From a checkpoint of a small mixture-of-experts model trained on Wikipedia.
Experts: 48 experts in each of 13 layers, 2 picks a token.
Below are experts of layer 10 (counted from 0) of a mixture-of-experts language model. Rows are named router (the router's row for the expert), up (a neuron's input weights, with its number), down (a neuron's output weights, with its number) and show model dimensions 0-127. Each number is 200 + 40 x the weight over its row's rms, rounded and kept within 0 to 999.
Before each expert's rows: a language model's description of what the expert responds to. This comes from a sample of Wikipedia text that the model never trained on.

# expert 0
It responds to: Diacritics and LaTeX. Letters inside foreign or transliterated names, especially accented ones like ö, ü, ā, plus LaTeX symbols such as \, _{, \mathbf.
router,279,234,190,161,176,202,224,181,203,205,184,217,188,161,202,135,251,201,236,235,201,280,172,188,142,194,197,136,195,223,184,216,185,203,210,186,213,298,231,158,168,243,178,229,195,206,162,194,276,196,221,160,303,197,206,202,142,261,198,245,153,173,191,204,192,275,217,164,235,195,203,242,191,199,156,189,126,206,242,193,196,163,217,166,225,177,233,231,288,198,171,164,226,220,206,81,234,173,147,189,250,243,196,200,175,162,201,266,264,173,172,287,126,171,126,256,222,222,224,169,211,247,161,229,102,171,250,146
up7,244,141,280,197,163,241,261,202,165,192,176,141,229,212,163,158,210,234,183,150,196,193,204,322,226,202,161,226,149,197,188,203,212,229,312,184,220,284,231,169,198,221,167,195,227,210,249,215,207,205,275,140,181,115,259,212,165,295,166,246,213,234,146,197,199,204,239,201,232,192,156,252,186,232,213,155,201,192,268,195,249,241,165,160,199,155,186,198,213,198,101,174,222,188,178,224,230,190,192,149,225,195,142,139,140,144,167,262,262,217,246,186,148,258,178,152,222,160,211,218,271,193,218,196,209,211,245,186
down7,228,268,352,158,188,151,207,198,230,187,203,313,198,223,205,243,189,180,214,203,211,140,139,237,205,257,224,183,213,175,150,208,183,241,218,229,180,162,156,219,188,173,195,234,222,198,219,167,133,226,217,235,209,177,189,189,188,187,222,207,190,121,240,96,243,223,228,160,251,186,221,198,221,203,186,185,226,251,140,196,151,124,153,91,146,210,186,190,164,172,192,174,219,242,260,162,225,200,200,222,186,215,182,215,175,188,207,218,197,166,225,251,231,177,205,172,144,265,86,213,107,222,182,181,277,228,176,164

# expert 28
It responds to: Counts and name openings. Number words and quantifiers like two, three, several, many, plus the prefixes con- and sub-, and capitalized name-opening syllables such as Ro, Tu, Hel.
router,242,231,160,202,190,106,227,197,179,246,231,148,196,213,152,197,307,158,233,214,218,228,146,211,145,245,214,208,191,272,194,212,244,197,268,120,154,177,237,230,119,233,225,204,82,213,266,222,267,206,209,190,187,283,253,211,156,123,230,199,153,106,164,168,241,228,201,217,218,232,156,218,213,228,189,217,248,186,205,209,176,201,235,162,219,129,219,218,197,127,151,244,196,231,216,167,249,164,164,172,232,189,186,189,171,162,212,239,225,219,202,266,193,175,198,252,141,149,205,166,248,196,181,222,135,190,221,141
up0,288,153,158,213,271,158,183,204,276,214,232,204,169,167,203,214,165,154,167,232,224,200,195,201,194,182,195,195,295,166,203,207,251,192,274,143,185,232,216,306,183,273,206,197,155,199,197,246,168,221,164,206,248,283,217,149,209,188,251,264,220,215,225,168,127,211,213,219,249,187,156,281,236,245,118,206,171,187,185,159,174,188,213,160,237,115,249,228,146,179,189,226,171,221,170,188,188,231,215,236,243,195,168,169,180,150,194,262,241,139,227,248,244,166,214,203,190,173,255,118,194,140,198,152,152,199,154,131
down0,239,165,229,225,186,186,181,184,182,232,256,266,147,153,207,210,168,230,173,169,197,255,204,224,204,160,212,215,219,107,221,150,248,250,225,188,170,176,152,223,238,202,292,251,140,193,245,186,259,160,155,250,167,226,170,179,108,233,181,182,165,181,187,255,85,213,230,244,229,254,222,181,142,191,191,167,190,257,163,170,215,186,211,139,230,139,221,233,219,162,206,229,166,252,208,212,181,194,208,226,158,252,173,156,326,178,209,154,145,223,188,213,164,210,126,167,190,158,182,131,163,134,257,168,256,226,223,213

# expert 22
It responds to: Digits in tables. Single digits beginning numbers in tables, scores, years and model codes, plus capital-letter pairs like AR, CA, IL.
router,231,177,183,256,199,157,237,149,209,265,187,180,186,164,232,159,242,179,236,243,226,216,145,218,162,176,297,191,161,244,251,202,179,192,192,166,207,149,221,208,204,287,198,201,160,258,182,168,240,234,221,201,229,221,209,182,153,226,215,264,174,192,179,196,266,244,188,150,215,259,265,239,263,241,177,165,186,184,199,148,225,149,247,196,213,138,277,241,206,184,182,221,196,242,184,175,177,132,66,165,156,219,204,251,151,199,238,221,333,185,198,209,189,147,145,203,213,208,191,166,245,247,152,228,129,149,234,169
up0,266,162,240,194,212,194,202,140,217,168,140,169,186,130,230,249,242,175,187,244,220,165,246,180,137,197,232,139,160,251,230,124,224,209,114,172,153,137,209,167,178,210,176,135,177,178,205,171,260,188,169,211,163,183,226,217,165,187,305,185,279,161,209,204,203,239,242,173,191,221,157,225,146,305,187,131,215,190,147,176,219,194,206,205,247,157,240,296,222,155,156,230,140,231,210,170,195,222,156,106,194,157,228,224,222,222,202,180,269,212,263,175,220,183,145,173,185,166,128,230,168,161,185,219,199,159,224,225
down0,154,188,216,178,144,244,141,264,154,164,236,201,140,164,237,175,197,286,216,153,186,159,164,211,260,257,162,275,206,196,142,195,167,184,207,201,223,209,168,210,175,237,178,221,271,208,186,232,192,215,207,251,291,236,224,190,227,232,150,225,170,222,182,183,140,155,182,186,226,258,182,132,236,219,204,165,187,187,227,232,178,193,194,166,258,210,177,130,199,260,220,244,215,175,223,157,193,223,194,188,242,204,158,230,257,264,262,234,151,203,133,156,274,246,204,179,90,334,236,211,211,214,134,207,155,170,219,182

# expert 35
It responds to: Ordinals and time nouns. Words after the or a such as first, second, same, previous, largest, time, year, in sports and history prose.
router,161,200,160,206,213,184,255,177,322,245,164,209,146,138,219,212,229,236,207,221,249,247,196,233,125,160,236,205,232,158,175,205,186,142,215,116,235,188,210,141,183,214,105,188,209,215,196,150,251,265,155,199,215,190,270,214,191,196,247,192,168,183,176,220,250,201,170,179,265,206,186,222,298,216,160,208,157,169,223,243,197,164,264,233,221,183,184,208,225,177,181,223,204,207,239,203,254,153,201,175,170,292,165,214,140,182,306,267,205,265,175,200,207,113,171,248,159,218,234,136,191,215,180,235,154,129,193,189
up17,145,204,228,236,221,192,229,242,227,252,135,138,191,174,219,166,201,220,219,209,172,211,261,219,228,170,213,194,211,179,192,167,244,153,172,151,159,234,195,244,287,265,221,128,213,209,304,213,280,228,204,143,222,279,147,222,169,186,154,143,173,203,188,146,239,86,227,240,204,171,89,305,247,197,206,192,181,142,227,226,179,183,239,210,243,203,191,227,249,173,217,195,266,207,233,281,128,208,171,179,251,218,198,211,191,178,197,202,221,255,160,182,214,169,150,181,230,249,187,177,168,280,215,197,166,184,182,215
down17,169,169,193,160,198,202,223,133,205,172,227,198,140,275,154,119,224,195,152,212,145,216,178,238,212,178,173,205,208,272,235,168,226,189,243,197,258,239,218,166,215,171,234,276,170,212,167,173,277,208,108,164,300,179,235,163,273,224,257,213,205,182,256,184,200,273,194,173,224,186,271,219,256,170,220,241,214,256,208,207,195,301,179,264,137,230,236,207,218,162,184,114,202,114,193,151,205,182,211,188,223,207,216,227,143,262,151,225,149,196,222,233,148,205,168,223,166,159,162,206,223,136,155,178,178,210,255,214

# expert 41
It responds to: Descriptive adjectives. Adjectives and adjective suffixes before nouns or after linking verbs: public, local, small, important, resource-ful, inappropri-ate.
router,188,179,186,186,284,193,201,165,212,209,156,189,190,154,182,165,290,209,180,253,180,200,196,195,202,140,186,167,163,225,233,192,204,185,244,180,228,252,245,154,190,214,131,150,213,293,261,174,200,193,162,221,241,222,242,272,203,194,299,214,208,122,231,225,229,223,182,176,142,229,201,256,289,242,168,273,187,185,195,255,216,206,266,250,207,193,249,243,253,109,141,216,157,223,211,157,235,146,181,106,154,273,149,198,180,172,234,218,240,227,180,219,185,151,152,193,218,139,161,181,213,233,166,265,194,173,247,176
up0,265,226,188,155,211,118,154,245,141,205,130,227,193,180,227,185,267,165,98,203,175,184,228,237,257,200,214,256,257,173,252,238,193,127,191,201,234,280,177,254,233,189,194,157,215,247,159,235,166,213,178,263,192,211,244,229,130,224,167,176,186,189,244,190,175,251,149,207,212,160,261,208,227,237,200,215,178,165,213,263,200,181,194,194,260,266,206,153,245,174,106,258,217,191,178,144,199,187,129,225,186,222,208,239,196,89,172,212,230,168,141,253,216,191,199,221,187,217,114,166,153,236,174,206,155,186,141,217
down0,236,220,164,142,167,165,255,217,198,200,169,248,224,214,222,260,94,193,167,239,197,259,182,187,249,198,72,159,176,209,200,163,173,208,248,196,216,157,159,201,158,218,203,132,165,177,200,215,245,251,165,147,186,184,190,159,190,241,270,211,196,179,178,192,204,141,238,184,172,127,177,177,182,269,210,182,166,261,231,244,199,229,245,171,201,174,191,184,105,130,225,234,163,229,244,248,70,234,277,188,174,242,250,190,211,219,164,181,207,249,188,277,207,255,166,209,230,180,277,220,230,235,208,235,190,183,168,174

# expert 29
It responds to: Year digits in tables. Digits inside years and season spans in tables and stats, such as 2018–2019, 2009–10, (m. 1981), plus footnote and pound marks.
router,238,146,119,219,222,225,218,201,204,228,266,183,192,146,203,212,202,226,258,196,211,259,91,314,187,168,246,226,219,183,220,160,212,168,174,195,201,187,278,192,154,241,134,153,227,244,164,186,302,185,236,170,244,237,214,229,188,160,216,237,185,235,192,233,197,225,217,81,235,210,154,188,223,187,198,184,143,206,163,188,212,189,199,209,175,145,227,223,181,191,167,321,183,241,217,197,230,155,177,167,200,234,184,208,156,189,203,312,161,212,194,236,164,208,98,258,216,268,196,169,235,234,169,181,177,162,191,212
up7,245,180,204,186,205,226,193,179,201,157,192,143,172,233,193,223,156,217,237,168,156,253,120,266,132,204,268,207,201,188,160,165,241,232,142,179,159,244,253,182,151,177,167,212,226,207,257,250,140,263,170,218,192,162,222,288,181,232,164,196,181,242,250,215,157,159,141,220,186,230,298,180,157,200,154,161,123,198,179,146,249,239,255,186,219,141,130,187,203,164,170,210,218,188,233,214,257,220,198,181,182,202,226,178,206,218,164,250,138,249,200,219,162,175,149,178,181,243,202,334,294,194,188,196,168,206,168,267
down7,219,152,269,229,233,276,181,254,221,199,224,210,174,181,224,209,254,230,229,170,162,245,172,186,236,216,150,139,221,204,218,188,215,155,249,283,189,165,259,153,159,188,253,152,234,149,268,192,211,119,203,195,187,178,184,147,189,153,187,96,217,264,193,141,206,289,185,199,288,206,165,268,185,190,220,190,147,192,186,193,120,152,141,220,198,247,196,200,200,202,224,189,187,272,186,171,140,217,272,163,130,219,173,207,210,311,154,210,171,162,168,211,192,186,174,190,268,193,225,183,195,223,185,210,290,165,187,181

# expert 10
It responds to: Name-internal word pieces. Letter pieces deep inside rare proper names, foreign words and species names, e.g. Duvi-vi-er, Straczy-n-ski, Platyptilia, and accented letters.
router,228,220,173,114,248,185,237,161,191,232,258,213,113,168,175,208,248,210,257,191,209,262,109,206,203,138,213,175,190,233,219,212,176,193,228,175,218,225,178,168,205,240,203,168,217,252,236,170,274,188,137,273,199,202,195,224,144,238,214,183,129,167,182,212,272,261,211,178,216,164,172,214,203,240,182,244,157,235,166,170,207,117,241,198,244,156,186,252,180,150,162,238,286,272,237,168,194,148,192,133,205,177,154,166,213,196,204,245,199,196,179,312,157,210,156,188,181,258,229,167,287,225,180,198,125,197,255,162
up7,200,178,197,85,156,216,209,171,203,177,183,175,129,182,193,188,131,158,209,233,170,156,185,164,115,155,267,194,230,240,173,283,147,216,130,227,161,170,232,192,184,213,230,204,219,251,207,241,166,160,249,268,229,207,237,219,230,258,214,112,178,149,203,164,249,146,243,236,239,225,145,186,186,205,212,222,202,149,256,199,229,206,145,223,219,200,254,167,217,229,138,262,204,149,273,199,229,245,204,218,243,212,208,254,195,184,226,229,256,186,260,283,203,267,157,177,113,173,222,218,195,193,194,295,186,194,239,166
down7,203,174,134,199,197,183,209,203,205,252,226,235,218,194,155,200,188,155,182,275,170,201,246,220,152,157,177,183,189,226,114,197,214,131,210,258,216,217,228,246,187,186,218,142,181,216,201,218,234,252,248,209,253,194,215,196,174,222,197,88,256,163,191,189,212,235,250,187,172,171,141,210,163,233,238,178,207,225,272,268,192,148,138,148,149,297,179,231,246,227,175,115,221,162,196,201,159,235,239,241,198,123,239,215,108,137,209,218,205,227,223,210,152,284,158,151,118,191,181,185,196,235,259,250,144,178,182,259

# expert 15
It responds to: Prepositions after nouns. Prepositions after a noun, mostly of, plus in, from, between and against, as in Bank of, Peerage of, town in.
router,161,175,127,174,275,140,216,188,258,215,215,195,140,169,161,174,157,240,195,219,202,282,189,242,169,180,262,164,165,206,227,219,248,147,206,161,130,182,161,172,154,260,208,231,251,235,316,180,187,208,251,195,274,206,191,226,182,188,250,196,187,157,205,225,213,234,222,194,136,210,209,254,202,249,177,270,202,212,217,147,279,223,210,244,197,181,196,222,242,212,132,233,188,211,225,171,208,164,71,171,257,206,157,223,170,172,185,258,220,240,98,200,184,230,138,243,235,207,190,156,253,230,177,208,203,177,237,136
up0,215,203,140,214,161,232,240,206,237,251,219,140,206,241,223,196,164,167,188,242,181,179,164,198,178,291,231,252,147,210,245,201,206,246,235,185,276,217,149,150,187,160,133,240,229,210,155,232,185,246,219,199,281,128,199,251,161,220,270,208,183,185,190,220,175,173,174,139,151,208,273,148,317,190,223,239,163,193,176,202,223,143,177,224,148,210,195,169,288,143,121,218,239,178,177,191,244,225,119,243,239,207,170,216,248,229,167,174,217,262,175,151,243,172,190,235,176,109,222,175,213,199,158,246,263,192,213,218
down0,196,199,181,221,216,208,185,224,130,169,222,200,195,175,239,238,105,224,175,232,178,214,179,154,246,205,215,215,228,224,246,184,156,99,185,281,251,155,182,192,226,181,221,123,171,254,182,183,151,206,235,219,244,164,162,215,291,240,199,206,203,237,192,300,204,200,264,179,255,210,252,197,129,151,231,171,244,176,190,224,186,193,239,176,200,209,213,217,237,178,185,196,182,266,238,216,216,199,148,345,237,209,243,209,161,216,240,262,211,153,142,113,173,121,187,185,212,164,178,223,195,217,191,202,106,199,231,136

# expert 47
It responds to: Latin name suffixes. Word-final pieces of Latin species and genus names and place names, such as idae, ensis, aceae, rum, ica.
router,203,128,201,194,200,196,219,130,224,195,208,209,149,168,217,115,261,250,312,235,242,217,143,225,155,119,213,138,246,199,196,257,221,186,254,224,221,165,249,134,214,244,185,213,213,268,226,201,193,208,257,208,240,189,216,233,143,189,228,230,120,200,185,227,221,210,194,186,141,249,243,176,209,287,175,146,179,157,225,161,242,231,196,218,211,135,185,176,264,131,192,207,208,240,207,142,223,169,174,136,206,246,128,185,136,143,228,197,191,213,135,224,155,186,153,246,267,233,186,220,212,183,163,230,153,243,249,146
up23,138,157,170,273,170,225,165,200,187,168,177,189,166,203,235,245,228,222,273,224,150,170,185,231,203,162,187,214,183,232,241,192,160,225,214,197,217,256,211,173,192,132,157,198,225,197,184,305,202,168,267,150,165,222,131,199,155,229,161,151,266,191,261,250,231,225,235,184,212,197,193,163,206,326,174,231,154,109,280,232,215,184,245,205,188,183,258,213,181,251,161,235,215,229,168,223,246,214,124,187,174,146,173,290,227,178,257,205,170,209,173,245,207,207,252,234,230,197,220,252,241,147,254,231,178,254,152,268
down23,198,197,302,226,191,221,207,230,230,206,153,205,186,239,258,160,266,212,197,164,171,248,200,203,207,170,145,227,253,179,250,229,184,166,171,167,120,142,217,194,200,202,229,225,263,151,223,216,268,202,171,169,211,317,223,257,252,267,270,137,250,200,202,218,161,204,190,255,192,211,207,200,179,176,214,251,161,132,154,202,271,251,213,250,270,248,129,167,194,207,181,159,214,181,209,258,254,185,203,160,233,203,178,79,176,218,149,229,171,204,176,226,194,252,282,150,142,236,192,212,243,199,173,174,153,187,208,177

# expert 32
It responds to: Space before numbers. A lone space token, mostly before a number or year, after words like in, of, October or a comma, as in "in 2020".
router,245,182,208,215,234,185,227,187,222,199,288,190,176,90,171,228,286,217,194,219,234,228,190,221,194,211,226,216,198,235,228,234,148,160,204,171,237,178,228,122,179,278,148,165,172,246,193,184,229,152,138,200,235,217,177,235,219,224,167,160,69,152,181,190,223,247,238,141,185,202,277,253,185,258,177,244,198,148,192,235,233,197,220,231,242,122,205,225,255,157,174,246,264,239,229,240,269,182,164,172,226,200,175,183,161,136,147,210,194,249,210,218,158,177,101,225,242,152,196,152,216,267,161,203,188,226,205,165
up7,134,152,224,260,202,251,220,197,304,195,213,225,181,142,196,236,244,242,282,205,209,193,255,206,208,126,243,254,284,282,211,264,260,159,263,209,229,221,210,166,215,231,222,273,256,283,173,206,156,225,264,219,219,195,255,243,175,180,244,143,215,172,195,168,228,167,171,216,258,259,176,207,197,246,158,196,244,158,229,188,212,195,195,207,189,127,176,189,249,165,217,193,219,213,154,248,182,229,195,168,192,213,171,134,231,125,197,171,210,201,191,198,200,146,159,177,139,261,224,247,202,219,272,190,244,231,141,128
down7,148,207,81,232,189,266,209,210,208,243,219,157,125,141,180,237,235,200,207,227,215,258,178,182,225,136,167,199,303,215,235,247,183,223,133,217,156,233,194,255,204,146,221,229,197,218,199,131,221,196,218,251,167,307,228,240,183,162,251,234,189,185,202,206,208,202,177,251,204,207,130,176,212,199,188,145,164,200,166,242,294,242,226,235,235,185,242,236,262,219,249,187,201,207,179,92,251,231,158,244,197,155,243,203,214,216,157,204,247,211,211,159,210,167,185,195,127,184,149,240,232,180,145,170,255,224,153,143

# expert 40
It responds to: Digits in dates, tables. Digits, en dashes, colons and degree signs inside years, birth dates, scores, times and table figures, such as the 9 in 1908.
router,260,212,116,189,177,168,222,183,154,194,203,189,219,174,216,160,199,183,213,228,227,171,198,253,192,192,230,111,203,238,247,215,190,169,236,139,212,165,131,147,191,290,171,203,201,189,203,196,262,236,180,299,219,195,189,244,159,186,201,197,78,170,165,215,306,232,269,132,172,215,212,246,244,257,158,242,197,193,260,198,197,194,255,205,224,110,203,321,252,163,190,187,221,178,220,177,201,114,150,152,229,202,206,255,180,181,176,268,244,203,216,228,213,181,166,170,193,208,182,142,229,182,177,202,140,204,203,191
up7,224,167,151,244,200,219,236,260,222,247,179,160,243,181,182,136,220,229,169,128,235,272,186,243,239,256,159,162,220,152,242,233,190,247,258,182,190,180,227,191,223,177,191,232,179,157,187,182,212,276,149,309,226,250,176,178,161,292,203,185,236,171,214,166,247,205,218,200,124,161,164,174,254,263,181,236,175,222,234,187,149,252,192,151,189,210,249,265,246,242,212,199,230,160,235,177,294,155,164,180,154,195,165,194,178,249,214,204,161,143,144,162,240,196,186,183,246,177,296,121,208,209,234,212,125,220,196,220
down7,233,266,212,291,259,134,236,175,235,124,177,225,205,233,205,195,200,179,173,246,151,173,212,226,222,207,176,170,219,206,255,228,192,151,237,172,205,205,111,246,248,217,276,227,171,205,218,197,237,197,139,251,200,216,184,166,152,219,225,163,176,180,244,250,185,185,257,201,225,197,165,153,147,160,184,158,179,211,191,213,269,232,216,247,261,180,142,190,190,230,172,170,157,217,201,218,230,136,190,169,133,207,177,152,113,184,220,179,169,121,110,211,237,256,176,294,143,211,204,223,232,105,215,211,284,214,212,270

# expert 23
It responds to: Vowel-final name syllables. Inner or final word pieces of foreign names and words ending in vowels, such as o in Yaroslavl, ino, ano, aki, ka.
router,207,175,190,213,230,171,220,152,196,213,266,230,185,212,259,179,286,161,253,219,318,218,211,227,208,245,216,151,219,167,225,221,177,137,233,203,175,168,153,184,156,249,176,224,135,265,213,207,187,167,212,230,181,277,179,208,247,198,187,170,169,206,209,227,231,217,158,132,173,261,174,164,211,252,162,190,150,198,250,155,236,178,245,217,284,194,157,209,257,158,164,228,164,203,164,213,198,191,163,221,223,208,201,267,151,106,208,317,212,199,160,232,123,172,132,161,210,222,179,146,187,196,209,203,154,154,304,155
up0,147,201,143,232,184,231,188,245,167,144,276,209,127,214,175,212,233,199,222,186,262,257,188,199,222,223,181,229,225,220,127,226,150,179,175,183,183,166,169,188,218,194,163,202,197,217,206,178,230,205,183,160,208,230,145,291,283,248,171,163,159,221,186,146,208,215,210,125,240,218,107,233,138,129,155,163,180,160,192,140,197,137,168,242,176,231,203,227,188,246,157,299,115,188,151,273,210,244,161,159,186,214,267,171,238,180,208,237,209,211,225,198,132,181,190,220,200,160,254,174,158,316,235,209,232,184,181,238
down0,125,180,129,145,209,281,164,160,217,189,159,236,252,268,223,241,248,187,180,213,271,204,262,260,190,136,207,187,170,202,278,235,296,196,273,196,160,155,221,215,186,249,227,223,216,104,213,206,243,146,185,201,211,156,146,226,279,169,209,190,250,205,169,196,163,159,231,240,196,149,135,218,181,188,191,128,219,140,230,208,227,151,191,262,187,189,171,205,242,183,232,188,194,198,215,218,235,194,206,177,211,173,171,160,198,206,186,138,215,278,228,194,231,163,177,215,178,222,202,162,202,198,38,226,171,228,184,193

# expert 5
It responds to: List bullets and field starts. Line-initial hyphens, spaces and bullets beginning infobox fields or table cells, plus field labels like Total, Height, Length, Mean.
router,250,193,149,201,234,133,233,212,228,277,217,163,168,185,173,149,222,202,256,202,221,230,183,266,161,213,274,211,206,240,243,208,162,170,186,188,204,223,270,73,140,236,190,119,206,265,232,206,239,231,123,248,190,157,228,188,196,226,217,212,195,198,196,224,250,246,217,181,192,254,156,172,236,203,174,272,198,199,205,210,274,177,317,251,221,100,183,253,190,117,201,221,216,235,215,125,180,209,152,173,168,186,155,212,177,165,174,182,139,173,205,246,185,117,179,141,206,177,188,173,194,212,201,251,211,172,234,179
up0,179,292,208,191,214,253,245,214,219,233,207,197,181,273,177,207,171,96,267,271,211,191,190,207,163,204,229,246,191,210,246,193,182,124,240,108,145,199,220,169,187,205,189,111,117,257,249,174,134,284,201,162,218,219,310,184,184,187,185,219,209,143,176,212,227,258,234,169,133,203,160,255,188,190,249,239,193,137,231,223,217,193,250,236,203,203,199,239,204,274,177,196,201,206,267,169,144,164,186,207,193,135,194,169,199,246,138,181,217,229,222,238,214,208,213,188,206,112,192,213,226,160,199,182,255,243,180,259
down0,203,142,162,236,188,184,138,149,200,149,187,213,253,198,205,211,184,256,167,182,247,225,151,256,240,250,191,222,69,259,151,206,191,147,245,216,171,189,187,248,197,226,227,142,105,168,248,247,160,249,208,230,186,230,193,161,181,236,231,201,268,252,175,222,237,225,166,186,296,243,225,191,248,216,217,258,134,265,212,235,154,199,172,158,238,205,171,193,178,251,110,232,161,197,171,215,238,205,170,225,233,246,168,141,216,170,196,233,200,181,170,256,182,202,172,164,184,126,183,214,174,161,131,243,179,214,278,259

# expert 19
It responds to: Action verbs and endings. Verbs taking an object in narrative prose, or their endings, such as took, led, wrote, using, including, upheld, recording.
router,227,232,128,221,244,216,202,189,175,224,218,197,178,110,239,88,201,209,227,268,207,249,123,252,168,212,217,151,149,170,184,262,143,206,254,165,146,221,196,143,170,212,144,181,195,247,248,172,198,232,249,230,238,223,203,228,152,120,255,172,164,228,236,207,187,238,203,146,172,233,203,236,230,212,140,204,173,98,236,162,253,191,226,189,271,197,200,207,197,167,213,267,224,237,208,223,220,195,146,139,217,218,201,238,152,130,226,189,213,237,114,198,175,161,179,234,280,171,183,228,305,247,189,228,195,221,191,212
up0,232,188,216,209,181,247,196,130,174,191,240,193,226,130,187,111,203,241,217,178,175,193,227,127,272,238,152,160,229,223,205,202,162,187,185,153,226,243,253,173,137,177,185,166,153,254,200,134,183,213,167,185,256,216,209,264,144,155,155,147,191,272,186,285,201,179,117,168,263,211,229,115,227,212,151,167,222,137,208,163,211,276,267,197,219,232,142,246,212,232,232,286,227,265,199,177,226,243,159,155,165,192,165,163,202,183,211,199,213,170,152,203,163,158,193,236,179,186,179,243,208,239,260,202,180,131,224,278
down0,174,223,144,243,230,228,268,234,183,181,201,199,167,288,178,243,207,172,246,232,248,232,247,196,97,189,196,218,207,122,288,199,210,200,187,199,148,192,162,215,239,222,298,193,245,198,262,230,151,183,183,164,220,175,193,136,140,143,207,251,202,192,154,156,188,214,167,218,208,217,256,284,252,235,178,280,172,235,248,182,180,248,196,171,222,206,251,185,208,211,128,200,219,215,185,160,166,150,211,312,245,228,186,236,183,199,172,168,159,189,221,291,187,132,223,147,284,191,199,207,235,188,225,195,224,155,150,201

# expert 39
It responds to: Digits inside numbers. Later digits within multi-digit numbers, decimals, times, coordinates and measures, such as 1.9 seconds, 7:00, 183 cm.
router,229,178,140,169,197,174,195,134,256,285,177,175,158,130,192,139,215,169,192,205,226,258,193,190,149,214,305,160,185,250,237,281,213,200,215,151,178,221,173,212,143,287,120,190,158,205,231,119,228,169,222,206,209,201,265,229,233,245,234,197,181,196,222,187,304,248,217,154,198,222,193,128,234,245,163,145,219,188,174,261,268,186,250,174,278,164,179,229,168,214,198,212,167,222,195,190,263,144,191,149,228,212,174,216,161,150,206,228,266,208,156,227,174,179,209,248,229,184,167,157,175,222,156,280,187,233,229,175
up0,105,193,259,189,247,237,265,153,203,203,105,187,214,199,159,163,261,163,191,229,242,213,212,193,227,182,266,180,224,179,207,246,195,182,185,121,211,224,187,206,186,202,166,151,184,221,250,119,256,208,217,171,168,283,266,181,237,257,170,227,241,216,176,171,213,211,211,196,189,167,246,213,220,106,212,195,241,196,214,217,214,113,187,208,172,224,148,276,260,245,201,92,131,225,168,160,149,193,167,214,230,174,243,157,217,241,235,256,168,272,102,207,193,211,193,207,174,201,166,244,196,268,206,143,231,156,213,199
down0,198,255,164,253,218,265,182,154,248,164,146,125,173,176,167,247,210,262,132,174,189,282,197,215,244,184,204,225,177,238,172,261,275,166,192,202,271,165,151,175,244,237,173,216,215,167,238,251,175,267,205,198,184,154,159,171,182,203,259,198,264,143,180,201,144,253,122,229,220,274,238,193,177,251,246,123,184,216,195,211,221,215,206,182,131,224,150,191,231,269,176,247,154,166,272,191,169,139,239,225,275,152,189,211,176,164,195,218,213,130,216,203,108,228,219,187,133,186,202,171,196,195,231,190,156,238,188,179

# expert 36
It responds to: Compass and place words. Compass words and place nouns in geographic text, such as North, South, East, River, County, Park, home and land, often after the or in.
router,248,175,148,188,179,110,211,172,288,232,223,149,131,189,216,206,197,188,223,222,230,179,155,251,191,217,232,183,204,243,208,211,214,157,211,117,292,163,182,131,139,201,173,238,217,259,197,156,174,170,178,180,228,193,190,223,149,230,241,189,211,227,214,284,206,246,207,200,173,212,262,188,252,213,165,176,174,139,258,227,209,119,192,205,280,125,198,233,177,181,149,284,232,238,222,183,268,212,156,122,171,209,126,225,193,178,257,274,270,218,200,228,195,145,163,175,192,199,182,233,273,226,172,184,158,207,219,134
up16,187,195,170,201,280,212,171,234,162,111,192,151,261,160,209,125,199,195,225,195,198,272,155,212,223,140,210,206,176,259,149,171,210,201,181,214,232,158,202,198,149,201,250,281,181,163,221,248,234,253,131,165,183,171,268,226,213,244,198,183,192,227,261,204,212,176,196,173,224,230,106,179,218,171,259,236,165,202,206,248,114,183,214,282,194,177,195,202,217,206,238,174,164,174,178,151,236,175,164,149,236,219,181,140,230,209,178,235,246,151,291,160,199,185,174,164,166,148,209,221,183,205,128,196,46,180,193,177
down16,181,209,149,242,242,161,150,133,122,210,193,249,215,167,186,234,168,222,278,216,172,149,156,240,166,182,258,180,200,228,208,243,203,173,176,154,240,153,192,202,229,218,184,211,149,187,171,192,249,233,167,250,145,211,272,199,175,186,167,287,214,197,224,262,124,79,239,143,221,240,170,183,173,195,257,228,205,261,126,151,268,238,147,194,248,197,216,127,232,206,202,142,135,221,240,246,234,160,208,202,132,211,235,171,147,246,214,224,155,205,180,210,228,211,204,188,190,162,199,163,174,146,145,260,235,150,161,245

# expert 14
It responds to: Prepositions. Prepositions, especially sentence-initial "In", "On", "During", "After", and mid-sentence in, on, at, to, under, through before a noun phrase.
router,185,200,159,244,272,184,261,202,260,237,231,97,196,178,224,114,168,138,206,247,255,180,192,233,181,215,203,207,214,218,214,192,164,206,240,105,178,194,189,180,179,232,207,190,175,223,292,174,240,160,230,167,233,157,203,221,132,215,172,195,195,216,199,209,170,184,201,191,209,234,202,212,202,241,150,242,142,187,197,190,290,221,201,274,227,168,235,233,248,134,117,191,238,228,283,175,197,208,145,182,201,210,123,224,179,214,240,247,188,243,105,226,180,85,167,216,175,220,209,194,306,259,180,205,218,201,185,145
up0,158,186,220,202,244,227,178,153,227,131,190,188,217,136,176,194,171,218,158,208,184,241,294,215,214,216,281,167,222,177,167,260,137,226,107,219,285,230,188,245,150,222,204,190,160,198,232,160,244,211,218,244,180,258,231,235,296,170,197,255,211,158,243,196,172,151,155,146,254,246,249,170,194,276,153,265,189,289,253,170,194,170,158,144,191,154,195,262,246,163,190,177,229,183,283,233,121,227,192,200,132,202,210,246,157,187,252,224,181,208,232,205,187,227,171,238,185,230,222,157,207,164,188,225,236,219,179,255
down0,172,170,250,279,289,193,192,267,174,225,223,169,189,281,218,189,169,163,152,180,178,179,198,209,229,311,191,175,225,202,180,173,139,211,266,167,190,154,245,243,261,167,227,220,180,155,203,146,194,207,240,209,196,168,145,165,169,202,210,191,200,186,217,217,172,229,137,191,234,198,173,201,168,230,233,160,323,262,210,185,206,156,188,276,151,178,185,233,181,286,218,259,136,195,206,183,217,188,132,215,231,219,203,173,223,136,191,123,179,140,160,273,180,179,164,146,200,153,209,145,226,163,272,124,159,223,211,222